{"n_head": 6, "attn_scale": 0.177, "tie_embeddings": false, "init_std_o": 0.0, "lr": 0.00106, "schedule": "wsd", "final_lr_fraction": 0.0, "train_tokens": 371000000}
Below are experts of layer 8 (counted from 0) of a mixture-of-experts language model. Rows are named router (the router's row for the expert), gate (a neuron's input weights, with its number), up (a neuron's input weights, with its number) and show model dimensions 96-191. Each number is 128 + 32 x the weight over its row's rms, rounded and kept within 0 to 255. Numbers have three digits each.
After each expert's rows: a language model's description of what the expert responds to; "mostly gets" lists some tokens that are sent to it at least half of the time. This comes from a sample of Wikipedia text that the model never trained on.

# expert 8
router:111147089102104152140143118151076086177142130139105155110149143120114151149144109142152119109142115159123151103128141133117097138108114141160077180148141135107125106123132129110177088120139130129061118145103110143130134136132151149083099130100150149113170131112203112091131113164136128149
gate0:061077120177148066129094110138117152094130099088172130119200139153094100166129102115173109108136072166115109156075081128079090103170145143155058087140116141140122035162101124120123115125182121097184146126128088186142088130149087129092155114139128112119082098099074078070118152113222124118
up0:106129130112174084161122160121127171108120142065131146137175149128122090180143083056145098122125147108078121094142093137130162150147177081133108125104112148134060121121126141147103124092139117142153151079120160144158122173076159121118145137085150136141174115073121131120123146052147066136
gate1:122124055090090083155139081151130127165163102129122104136127135132065120148099139153121096096160119157113121175136093175097134122153095131112099073128164129153199138164156042107132151093110053095135165182127148097102132168132148158146149102146188092110116098128094136111184169185140187163
up1:115141204171125147143101136115121145149128094124185101160141104146139131167154081157127120152102122174102141142125158118136127141161135159071151113183097155024153126064164130131148129146141185216129174054200102151185167123135184141139179109140126113130114160137086114143112109099107141128
gate2:089125128038186117165149094108121088126176165131128135140147109150156120157140117128160138143136126090178090097038172184079156132130151150135147104148124110151093121152132120134151060117180142167180123168068104070128134138076130153128062091105138159131133101132103120129094102175153179083
up2:078155181128123157151115133166160137118147169127069140159091138151132132165079108149153139107132157098147086105099146099117152126118167146133125147097090104153102145141137119135140124142162141176184108128117092138184095126118095187150086136131060151156096101129133140145167165155113180113
What it handles: Single digits in coordinates, percentages, years and times, plus taxobox labels like Kingdom and Clade.
mostly gets: "″W", ".S", "″E", " www", "ib", "rom"

# expert 4
router:133135159206105129159161156142070097094106079119167095092115111117181194104201119157120102129128190139141124156151122112104136101143123094085117152111151129096130140141142132096124142087072142132071133126145110127108120125147157124121086201097118109087154159149062162078146111084138083113
gate0:064159094127081106136149077095179089125117133188062173096171161112109117161180159122086159139131116115082137164120087121130107131132195127122114116165092152180116129088146147158166083060093082120107139153108153126165110127105138198141113088115102157100122073118150113085121186101111122082
up0:186142171123091192155092100129147072110053121133118116111143151169130092132156083196100082130167137148142087104093123162107140101156114155118116150071134108118130102094106128150160147119111208136160183147141094115156156132173124117160171160128072167150133090136139147123132079073149161130
gate1:134111148067136121120170100072133110155220183097168089095157157153086165183134187138131087072118133119149083127107115163114100161092090175166136112085074093116135177120198187096122136145093109157095127159138144140091121174139106155151136094098180132091122196127137124156124190130068117080
up1:164079152130076092125171123135115071150119131154088119129148163186095153102161190157113113154137161112122095149115185098145163114105103182133159145165096148141071144118086086163136073157137155116107140172135130134177121079103158096140149133116137090087156115112099171165077123178142131176
gate2:100085092110118089105107193164089163136157157158162083139094132111088144124131138077094091133150128097107081113142080146141099140139127102110104098107103107095114163155111137110066134118157149126119083136112134132108100161082144173152124137144108137140133134152186127160075120102105161149
up2:150151149141051142157108159077186136094153145105061132112135142128125097087113120133152124082147090090058111159092092080108102144094095138163204140134090160192097184122164144120092164163106182127080143135112096112123034169112113094149063114117084137095146131114123144114125173106139126109
What it handles: Opening parentheses before an age, percentage, note or repealed, plus mid-word pieces of place and person names like Murshid-abad.
mostly gets: " (", " (\"", " [", "^{(", "(", "loan"

# expert 5
router:160081172181087166122120096125074135115150114100121155150103101145127103151143134143157118127143136150119151158153121118102141081156080112091082121110167141101170181155152121076084178105107160181054124113107071195078106114160147150144086086100109108126156161186083110083149075192109081097
gate0:099086121124132112117150085099090191126125100169179114120160109127144115133168129092131095147136114145127113151096233142125118085084124118081121120148170136085110070165105152157089151108143138123163138150137171151116113142142128165179124143165128145115110162152132110090169150119183241157
up0:088102144102151137164162109135123128155170100149151132097142089142145126161158097111138076209104113110038119124120126102162139155072090128114168134125160151102164136189193135160124135167161165134159193103141165103117154144100122135103198142119135179095112188155131105107138074106127135110
gate1:181120096107126113119101170097103093120140126200092102175104140104122066183141180082141116085130161089097184111139114098181160118158125112094125120173100159070137198056129146117134153130110149080157147144168144119146145098109133175102107083093134128190089059058128152159131082068123143149
up1:092117134125121151131108137140073163131133111109104153166151101169165150153153144140105107184133065129116030144152121189126039140057142122171131121085153143126156130152170099110163133152119085153141168123109100087121079173112126150120144157124116102104162124181160113158162174154084141131
gate2:111164125152172107106113136144151110130105107104086088064125141113159066146074092121173152144157110113121136114132125161113114077161136165154033053135108132092106133146123162133162116118062092118109120134130168151078196142090148106144132127123125156095157107161174102137121103103107149066
up2:148124138142180124105123025115167138147116173116143175088103140159121130126125150114124094131138095122095138126115094181069115108188116127084152120149209131119155162144064154120138213121146095153050125179150130161094098103105102189101145115142106101105138114118097109180131135164127092118
What it handles: Tokens inside quotations and conversational text, including contractions and pronouns such as 're, 't, you, our, and ellipses.
mostly gets: " –;", " XXX", "You", "'re", "'t", "..."

# expert 13
router:115128138172153127100163087182146142114095118145123220151144107100132132134154177143122139167117088152148113171145076140126107108127099159072131179148171090142089082109168088140079115105113181151123098144109080130148138086152196136178132062148088145114109129165106107157134183110142113123
gate0:074153145096144120141169114125167064115132132185151170038095172143091167123077172102169136146135135114075139156100159116130143154140156135068120166118125137128175104086135085114143112163172170094171059149145153122105147144170104118127107122148121139108102110113166162143131138116164092106
up0:068144111170183069106111098158119142154103143094154058091076132146094096166161106191168132060087144127143119038076144171170117088152169121166205129089158156112130129072113097121155180097160089090142191097108129156104104148143152107147109125107189156159116144098132091145160134127139124144
gate1:117089141129119110151126092081143103116165108168128140085108114178100113102058131126103129069170143126093118101068115100113096111127109135114143069160143135135163137141196133129166089164143129117167145182123163156126171110108057108115089114145106107176119214122079082115170140101109157092
up1:151125171157136162153119129141127155113115093155150168132142078121123145149124150148043100038119134158168187076138087108162128093137140106159101117121123115045154144128136138129114140169129125134112094115097094112175134093093205133156095105138119115091084168155150116121165136139055120080
gate2:109108119144128088128115106126150135118180116187126070149062156117091089122134083130099104143080083089153149033119134129139105127161100088079073095121149112091163070108136118122113071146144100148184130140123099133127116113145087132127081099103163128146107137119138080153142106099197141159
up2:136162147129142142043172137107085055090095127138075111099101108159101131103122104117154137120151075090187147135112126090068064130165081097114144062069073179130151173083145117147110195041149127054172151120117140161137091146138101156130170143147091129085134107080121147135151123143104148109
What it handles: Time prepositions opening phrases, such as In, During, After, On, before dates and events, plus the Covid in Covid-19.
mostly gets: "On", " During", " during", "After", "In", " After"

# expert 10
router:140136112120102180150144128141057083155151104079087126131176109151175136120177135172122131126102123176134086152142125103177128087163161086151130189144130156121085133151158137119075070049105174152086088148106074066139176144161149143130091092120189139102121120115101127105109168102136141083
gate0:087129074160126124171096093122081158119156125055090148093175140096112171166102146062123111094135127108108119091125152176114081128121098127196133121132098106039115160154103161161121122138130095124104086119172161107143137163126154153116085152124197140081151111127123082116119125172122196116
up0:170177137116162096160083113136126035167197073152142088051140077103121138091131172134137141124133129145094105166171149153098120131153158113174078114117147146118154113090105164168092183104135093123108172114102105101114140131145151132153161113131209152131087163151092197160194108163106103094
gate1:128160150136149171089085122071121122126175117135075171126108132150124129123122097141142136078095139111093154119149086111175130113120155205128192092112113089166137096114078150143146133133091085113109130121091146097107147066146126179089125127079159089176056160090088142122137106136156145120
up1:180124156143096123108159100119175146112085155133152111175122139103191158161186153112122168169089188131216144081115121077156138122131077119163108164109148124145073094163135089120042145077146145141219098174090158132175149113115098121058124168120086159198116129103165141097130129089112129109
gate2:069106123187172125147125180084110145049073138120115116131130063198146055137131082139086165104129115138153107151128122162126042167129176089128118093145157072090079182167121137136109110105120099097164086109173112117112121173097142090098128136082149081121108120145107152104128167172146132166
up2:185103110162129125159128151108122064109134047078060134127133148153119093136178090118203140119134106103148126137170141141137146118142108135110120095165129086064142151215155108154142154138140135104177138129043128114128181118126136149098187085113139121108107080083097141146095179210143157097
What it handles: Nouns after the like day, course, past, summer, coast, front, plus inner digits of years and coordinates.
mostly gets: " front", " summer", " central", " ancient", " ground", " order"

# expert 0
router:139137117112141099141143126116149145071144139086103244143127129144117109104089168065150160122136120122085187162110209157126087156170134120124126111255131135135088150134124103145129138123157108125229138118160106147102117121145196143090128132192138102124091134059079115146100150188190126110
gate0:141059170104150194140122127167153119176094159107142069091134180013130168103182143150110133126111160127075121093148163130097155121119141167158097102142162129148098122099113150157142165135100133112168132164099097198144127152145134166089136098136162120111160104117116113141157141168154126140
up0:137089154127232106170135130176130130194131129086100116148124190221121141121150165118175164085103110127138099121040105135066152137208154144108134102124130097080091113129111131163104106136145106161153084185093098154132079061128166139135217142125127109116098129135108116141133122134129160135
gate1:114143117126126138026077132155152082148084102196157137134141140113129081151200112122155102108139158139133233129201141129173135121156095175110154111139186160091152082089149117122163145150125129080169194148160150187112103084194084094147148144163112142128137150105094153118178090193141145157
up1:055152100082133130173161153182213133111100135188097142133104122102120123193102124119138070061124095139115106120108149132074163145189155190102151131097123185127142100158118178131136124119148096072136176151116102134091131196150113135155095148098123162092085125082106206094097100189121069142
gate2:136167089136037118101119084156134148107135121125201102119148142091124147135143101121082130114076112143074146153170093119130173131107118140113170113100143098127140170086133124148148132190146120126116190111090200133095107119083137147143169109117175106059150101153115098109135153144115113110
up2:214139106117086133122150100103151116174146098112180140099108201110115106140146084146098173125119054109122128041141148118134196138119148112162102125110140167128156137146112148148114117173079140120118072181109093098122124152161155185110111154107099124182168081106126158101059060089108185100
What it handles: Commas, periods, table pipes and linking words like including, with, by, to, often before the or a.
mostly gets: "″N", " including", " includes", " include", " Synonyms", " alongside"

# expert 1
router:136124150152110152113174128146165117143168099164152193106057113130182155108105137180092108119147143106121066106104029135147162159132181121128125147159122132190080166149136122047111109041104116106128056115127117078150098097122096116210111191141109110144124115127143153065137079085122105111
gate0:160180086132122179089112107092165100141115103120154129084112109149156108107109122113111217133184135133141105206170084158144139158148136154103158145103143174111167117169101117125151090110135147100126080149159100103088175158086101094113128137093112157103103088168174105179164165082127165141
up0:130129202165110122120188132140101108166023164128108147110094087084149104155153185101136159145184112106162153129150093149183114160156136160078089067085066119077127106083082113148103168138125074126139101140120141108128136195097134156129118140104140120159149132125101130143152168128138148132
gate1:103086059146140154135097112115100159195114109121145139097123156138145118135122122133118159096142106109064153086169066145115153170134132111196068128198192147123117106111121124110181073154151151125117109136102112106120148150154108040182101135177131147103180071111188118145097157184087114116
up1:171201099128116171148149129173135105112065086193133089100168088171127124184087134169131139145170179120113090122106121140102150156112165116138114149129154090123144169115153133143158069101163156120137125153056095144215162144208164131177126124132169132085148130102183116096152176117125172054
gate2:196076079150109098137128100232101110128188164097069066126108157114109118148132174131116109166120124055104105116093123142064149106111128146186119120203141115091116170165147118122128117122107087127067158130099161121140087099140110155137115126114092165113129084127138195138100084109112168125
up2:125127143130097157131164126093139146069173175139192142099113084098129182174093139136102135121139151119122174120086153170071126154163113073114141135106060110152069175060118129109179124155173142086168161112097128143127168101189160138128109132162133155086071107105179221133122125141085114144
What it handles: Field names and cells in sports, election and taxonomy tables or infoboxes, such as Score, Born, Votes, Species, Rank.
mostly gets: " Votes", " %", " Result", " Species", " Date", " Genus"

# expert 7
router:118112097166134128124106147147100135150126098156121173067120116152145169084148114172123113137135141133111061151139144114150141094103089105141139117124151209129147109107125132081164145129152116153101095160194085101153170113093143103144107180095136101083156156171098128095160103137181097133
gate0:157144086075113111136114116123148154139154137100156127169166147109108136114095091109079134100108160141059110140118180197112153122186181113092150176109144111103091156126120145124135190145157151124103122158142221119124133127000118132130127131119120114163179181149147175121110095188137121105
up0:105161122105106111118173092091149045128144108177178132077115107189136102142166132190126124114092132107123074130107109134153114106089141194052119128128179104128126095082171146099068142085118089087152119163126105143157168124158125148123131162085204146124120107210085104126151100103124107091
gate1:083198077092109141162116181164173085164091104148110099147109098132162133144110139121103143125129110100092141144099153162073134139128143099158154086128113140126163129091102141061114160120178133137173188114111161154131153191138159113112159155142140119123043120050122158151168162175093183133
up1:094174112142080115136137098078096155125106122091119102139135117114154127104204158099164093092104099152127194176144147099135117109180148161162123120116168100124084165102213115107141117139136199101179029136136141078097100086148113117139072100150102062118123107103172153108096102158181223140
gate2:150127121136123122100149098156151131177149087196098146074141132120103075072112053121137172159079152166097156130101090159217116131132147120145113164161134100160084106163119137117127085115160183088180115132088148115141165076131127165113120112120148087097091181097150151204106114180114139094
up2:105143150158077112098125132114078124085129126072090122132126125138114129138122143080177091089217098136185099135135083173093173126113166131120100096152148081154145132116142141098196113167156142179143111128117138151139095167124194152119143112180101164168107201077140103149096113096131157149
What it handles: Mid-word pieces and verb or noun endings after was, were or be, such as ation, ions, ing, passed, able.
mostly gets: "ions", " able", "ation", " help", "ack", "ail"

# expert 12
router:144116159197084142113150150130092100154107113098124157086083139076213137129164096093148076143116149089149121133145133105138146136151139074128098178133144196129119149165133104105165081090144096162090079137119099114179146114144157134152097155157094148152123144131094154116137144102127090160
gate0:095103132079141130111183140121103110139183154149061074071091188129060070178107114120169113117129118109135120148078159105105125162119147129070147141092075129091139148187104195103149106139154133060161146164107172121138142122111121141118128154114137119122103079130204148145065099125125149122
up0:114120098146123162095028147131174171104090149145095097175145102183127108072097161135122175200168137135127132148136120155118153106084134154101120080140113089113137126114122105170071205150138120125074145085075122108080105149144107139137214069105128094141144184087107078135124132133100128072
gate1:122085093105120131151177160094096103137137153137072127125085129093092075183164117159204064115112065121106120089105114138155128128119148126198140132136115118099108183128132108139160161101127126072133093060123145129112136081118075155086135106152148161100090157103050060173127141162127160106
up1:068113149130112056162134137096141125064130154144113059134046205113149053096118089109142145127168068091130173078142152114171120171144167094115074116110137144160119156128154166156119140123130146068169124137136123121070149157135081117132144175106133135129077105131068150175105182084159127132
gate2:150123138124146110144092187103187141155162157132101155133107129132134162203174080136130049135040087113180122102144139149102152128145118102124096105106115134073123118126105106144108122166114079156134115186116092092132139073131138137100057112139132126063091174062131057117064111147092113188
up2:076069176156104120113166101132170164112127174116135078118135079089160150133081178127109126193129094160170140109055140066127114119136128158142157116098175103109220146163129153123101167151151104074140083097085138115097121124081113158161130102167176114136103159122155144104088141163049077184
What it handles: Pipes between column headers in sports tables such as Pos | Team | Pld, plus commas and and in lists.
mostly gets: " Original", " Nominated", " Set", "Early", "Senior", " written"

# expert 11
router:133123208111145150143109150140135108128100088135160190127151100113159196153176127167110170141051126149122098115160091142149088153151142066116102156153065136090135122170102134159111179081186077113126131123138095152159110123158182187155096132120112102202121129167111137144159148048099140129
gate0:120153150101129152105123085109110121149112166128080138180150063103126159135093069114122126163160149144114080119105097095132123146158148094093190165196112157090077160140122200156149131170117129068110151135175121108157130127099178116159134128157150171180061149088125099137129110192090069102
up0:149149077115107154145112136114115076175147057131144123107092139194149134131111126126194149149164128193144116105089105112128142176204139144151123134113170133160152203107121121076085186147129134128079117148159153164161127134129114138116171153165075167095146123128115086102128163157124141130
gate1:170165152149088209149127166082109140157144110125086163102128106124153096111141148156164136187129149139168076140097098157075122159110127099113181123122089114125150107155105149156098164106110130140128105139111132165163193134144138111189101151117117109139163075106048088096131131086127144123
up1:113107122154123129120205120128119113115111118133145113145059137106112103114145169162143175109087116069099137078145128142113130149116081126125090110077125188123127116111133163130144175121094105147142103198059071199159116112076112096116080175097150144116148138137093146130151129128134163112
gate2:144145139075167164152056148109145090164097082185176148187134178091114146123186134104175157122053153142108057074108159153118084123117144148117188169133131139099146132095108176165116153104139146128126119110196138166162102104113113128104142123143154130080190120136131155134149105108183165112
up2:131120097155071133092119108135107184099109116084103130105191115136110072113177140099178136101143119137158165160162112129118147162069170129058142101082148111046121144128168116121205143161160126131105090123098145154090129089108121141128137151137154149110195150079175136137087127161100164123
What it handles: Prepositions and copulas like of, is, for, together with math markup and chemical-name pieces, such as frac, }{, -d in IUPAC names.
mostly gets: " Piper", "{", "__", "}{", " acid", " Aud"

# expert 2
router:151170112168160092154147142078090118135142107123172162175084130168185098089157113084084104100166136123113137139140119145120134063164136134172109146107130178161152135054189100098161156111175105104115157159104139125134113107169106123123115138119095127133157158165088144117169145169113071183
gate0:149120095104134135137143099150151070119182094062114090152168093100077090139103141158098091105118121078136145132153118164137098171114140131115082151054178098138181173174144135069076104122137118087114117147152113145145191107112091097136150148129136163105137104169114128131113129138123129148
up0:137110163109111116100108125130123154120151155125093090157104127144126172093171078184125146141125168116148122074134145032125166137139131161194170162123101095107114114162104073176190146124099172189117101108096197096100166145118156144087070117132109093132134212095117181090148157103072182166
gate1:080137112082144122092112042075100135207141108135131112158098109170097084102124092033130139142121147171154137134168111121117088112115160131074150147084112122104117132155179163127128134111093124082137143136078128179117046168100071182136180135114122087150122093165196147153104136129129138144
up1:140102174115122076119141135112103067064182086131117100104124160103130174200134117157162128154079133109129124127109081112066151158155160151147115136114115115105174141107125091086094120111168136150134103116161158074126227085162111175165109127139167093094121124132147063108121133118099093150
gate2:107092077158150102070099129119118114055090105146145095095145123079084076174085141138155073164111108152113101138100124191143133172146159146122130159112110105080145159161144163078069113165190145105092110168134182118119137127128074174077175157155150162129142114148117147118133078147138108117
up2:157141098151093143224158175177171108119255110105128155100112132159078091090126105145079158060125150135120130133132113126122169113110134132134153123125105146126167198164111113107105126153145126122154154138138123153137145108097152120168188152146154129113121105112132163134097148135089114154
What it handles: He, his, him, her in biographies after birth details, plus closing birth-date parentheses and the later pieces of surnames.
mostly gets: " him", " His", " his", " himself", " born", "He"

# expert 9
router:104214151095114138140118218100075122139150096174132141098117149117109130118078094123114117167112181146171133119160094146077128087091156117100088119127113137167131127163168118071120083125099128106117116063175118048096118150119089103188126129169097102154125100169168217067147069127140096120
gate0:105117118109119096129132155098091145163127077142170149130113102145042174103140084172139162123117140148089155178190095109126072127132171138164113123170135147130137176169056113139113152116119145114174103142091119125093147117150121168098153112135128105086155042165133136069132132103060148145
up0:127124098141155095142113189173165169130141158159129095126100087134075113122185112106141095126125095106165149137172127093130163140145106221155113125142120161150119152080170147129210090107089098111131119141121071073141138099166143085122156134137144127076093097101150142171138132176080129161
gate1:135108112061114085089125100091127130079156074098077123123143141128156107137087156147070087153075118162118160149066131160114128098102128145153082105092094123117102089173139143159120121188127145151139120139114107127165129143179115149133067136159107101088070139138147094117140189138098166148
up1:160170141109128146148094155097144150126110182131108142187146163080150088142119146119142051163142159139113136144119171175094119143096134103142135163116115186216067082121115126179115071074107159107105121139200114078156186100158138152134110124111067139143172167126134120113170110095133142145
gate2:159108154176171128086084097130159150188164173126160148123086144126121149145088129102121113144129154068129181143189199079093108162093120115134153154134158145142144134118132165150142168156122116154085139114200125155162103134122130114140154146190139072190162126118143172092078144197055184111
up2:102149136100153179153174137117113122169173128160111144112100131187151147113117122142097112138207104163102130146170171111156129163093160202139147100121152094210136103141098115140144116105119140095090157137178059075085160129142105168134124109165168147073151084099095152105098109235151132152
What it handles: Table pipes opening medal rows, plus competition and organisation nouns such as Championship, Cup, School, Award, footballer, and year digits.
mostly gets: " School", " Championship", " footballer", " Award", " Academy", " football"

# expert 3
router:108074098093138107122101109125190148108128160127111021129136150128086097165110161104113108108126120072122126083127133179116137148106129160135123084070147094111146103127071181172155129205119113111182150157109194145122161147058063104097175125105137153122105102097136132198148149129115180114
gate0:155152198088129107168102119155151128095149109175114156089080204107174135113132098121132110087137131117163119158105137044138170146171116119059163148125167095190168135173088151160110154116124138086142067159156099116164150121073131160042090132129148133073129190167130100110100111180137100156
up0:108159094082126090151157081172190151113151093188102104101160130097138123116135057098101157108092109156101147156068144155142127128148094167145205079122143141092105160154153060122125153113104140080123146096153089121085101161096117174108126101143144105102117166229094163138113116160074118183
gate1:113108063094101167131093115113143178078146082149150153103132211117150149155151135123080139068154121115113131126146154138159119140119108182134139135141041139171129170151120121155130104120135108133145179132133128134101061116097192125115111137171130137172151147121146095087105091141148113094
up1:134107170165097162116104143099044088172133147123122128133183158110170144155159056111124151120118160133130056167119167141099143136184123198153141121052085018113192136130095114194092123162101096097089169170146152121099110147081108113062105126110160169101126212134161099152144173114145153092
gate2:137092118169084121119108111138078133143174107165084102098096182177168136140158166130085133161183102142108133146114095134105114120111072144172190144153155100144168140127110072142125147153129093166150122094106151181152120108147098183139113107112151122147113097137124148140147140074141165130
up2:144120172158127116147114072039129143106127057121184099179139099193134084135119142168078146133136144163150131129099134112131128145178093148203126093119137098086109125096161153133137098105104115059125107135146132136171122074164105157131094167166160145119158136142152135151165144130117097135
What it handles: Digits in dates and coordinates, line breaks and colons in infobox lists, and == section heading markers, as in 2001, Kingdom.
mostly gets: "==", "===", "\".\n\n"

# expert 14
router:124128184180142100123124133135112228135053116131150109127157061134169070123129100147151095126110149179155098150090117098138140070127127104030154093151117181096137112096162190070139139100122166148094076095121067136169133117148136128109114206126058172090187143131119130063124090149101117118
gate0:149124044067135203089099166136145151100132181118155150112137115078112126101114178150112073061204114167096121122142115132132139164114173125096127102086113086140131134111121176098132131103158147134085099187110136105159141130114080128112124171110061145136158137155200103100119172117076179129
up0:165152123105178118148087200080129144110133120116107175128090118122149129134061112115134139122118170077101136132122148098130140122122191069134126069190112106170161179162207134192094160118077117127098155101164102143091116182176108179127106221156125143129114171152121130141155122106106127081
gate1:138100080126122109137121080150192130112181173183217185152134229140097136140109130127120116154138136128124115120152163157093131134128090114149088125167167177129086151146146093106123139106121121118127100147055155170149115113098119136140114152220154057204162132139085116121132155154156166140
up1:117103185120080138099148104125151158177167152137090135099203149135116084153116130142136140119182143168156131107126166079149123089200124131113165151161115116121114125206160122167139160087119187084155140173135119134147092146101099164170137123169156164173110117133142096190104110206157113154
gate2:155154093097172144129152164122123122145077152134124185129129072099103130113109142120205095132120121115151215158091126073150096089154134251078131174105176098162114124096151132168138127092105148164106118058096126144124144127145156138139156101126129167110071093089103132124084115167175099136
up2:124184172088054162111097167100095093134105121147113110144145110119144161148156091105159145155151135174109070145199119127123057126138123190067124109106141097119189116106096151107092204132176176107174146147213126132096162133121133179125190118121139100201148168117097138124139133131128073120
What it handles: Inner consonant pieces of surnames in race and squad tables like Cra-f-ton, plus digits in track and result lists.
mostly gets: "k", "ff", "ng", "ck", "mer", "ss"

# expert 15
router:123148081229165151129113081148073102123118089171161165103142124124134110131112101095131137147134157153133148143121117042133094124102077115114194106075101118147111152122160129112118097163089117140116187145122133115114105109200157151200104145172124107138110179152114154095070166087135122152
gate0:067155067142131104066094074095132158119162082149109104184179146166139085096137168129182144182072131153111104154136140165123107174155128081181151145197070123097072189090171155095169152151113126138086124147053112188112188092164071114167090112156158118136097154180110112130150166105105076134
up0:160126130131124089134119111118086117125134096180097065157142168134133141097204113116137112121078144163118153057056162104077150139133151130148198111133047171137072137151164141139144141113107152125161145052126131130154190090144112077138120116136135116112078132089086113138201129182099105171
gate1:097140180108110126177144114140124145088161133122116126169135176143114112067146178120145141160123144113085118101100092145197140181128086124154112150140136098186150140163097091157072112148104137050105145138148186137120146142109104099186081180059108161109119131130166076108146142055125148124
up1:137113121153150114062137173162207044147136144140142145118155093107177148171152167089138088146120140098134121138111117124138129128178090066116155181089115138116144146111131166076147177151216124174094099097119127162178141115144117115088134098132152114072136089087146124153152123166138105137
gate2:164132082134111128129061135170164135086132109163104155144086116099173163054106119116180125155228111151132114103109159111109082180107157141156151174187112147125165040131136156118145172144160146190100125151161189077092121108148113116104172196167072126142114172165125147107128152139114098195
up2:073118105129081103100096130129111083063139107099125121085100056115095060104110134100168132130171194119175180158126102136133145142190137080091103119179054100050152070156122094123095134119058146095104142084153135151102195112107137139164156110138122173182082148126170109153142188115091109106
What it handles: Sentence subjects It and was, compass words like east, west, south, and infobox labels such as Part of, Preceded by, Act.
mostly gets: " MPC", " Act", " Route", " East", " south", " west"

# expert 6
router:192156137170199138168144124163106115096165092127144133132106107117198131137137086095192121147084109208168127146149094069109162096116116096145102155103134105160154157116121122104107111107163132140099138156128091142108106153155095116172137170136091130125136183206095161146144133125146056118
gate0:090152147115153154131093174129121099165117126158175124096179152163094177106103150081124121188166099198168136100172108105120163075098161088125085155155072182123172158136124113157089057152124159167124120099187159160126140166175160076110157108141079154132122146133141197120103151086135124141
up0:170195133105164159130132130094185154116143074129102136134159165123091123123122136129120161134160111114133120125088139158072112140132163113087125144165145152152094150129148123151119046151169092098140181161111166054124146173128067134178206170155129113043120116163148123170104120091082124098
gate1:133130093178162121197130126060173137105150096130111111156144100139189196149158071140163157117103113116125132144143114122095052122111152123083172103110132168162119106117131113169088158153170126161112162144087130152176129092116180119115144101135118153128146147093166110143122122167051084077
up1:118124126107123155148075150142156081152077166138118064086099119087103165149165171176076099166103147112179089130137119109091156123098156192173119109156148151146085161128154147128137076069158113089090152099148120130113150114113129108122077099085106166118109082165062108102152135113134140150
gate2:123129138093111153108103051150131172087099134111150104109163196147084126163120110115112115119137116126178120122117059114150085146147177125111155185120103096090125135136179134183107136149100108141164145080103121119042124122142186160126148124132141172144122172088185103135061171129080106139
up2:115129174080137160119092077145145175122059109176145116162108107161133121124166106129093163134155164170147209088184087130161152135129127122117150112126066119153071118142161136117138096157125135148144129153179086104152110139121162187131062097155154127134127108125147114128160069138081146119
What it handles: Line breaks and colons in infobox field lists like Region: or Department:, and place words like in, at, near.
mostly gets: " near", " Kevin", " at", " attended", "ensis", ".:"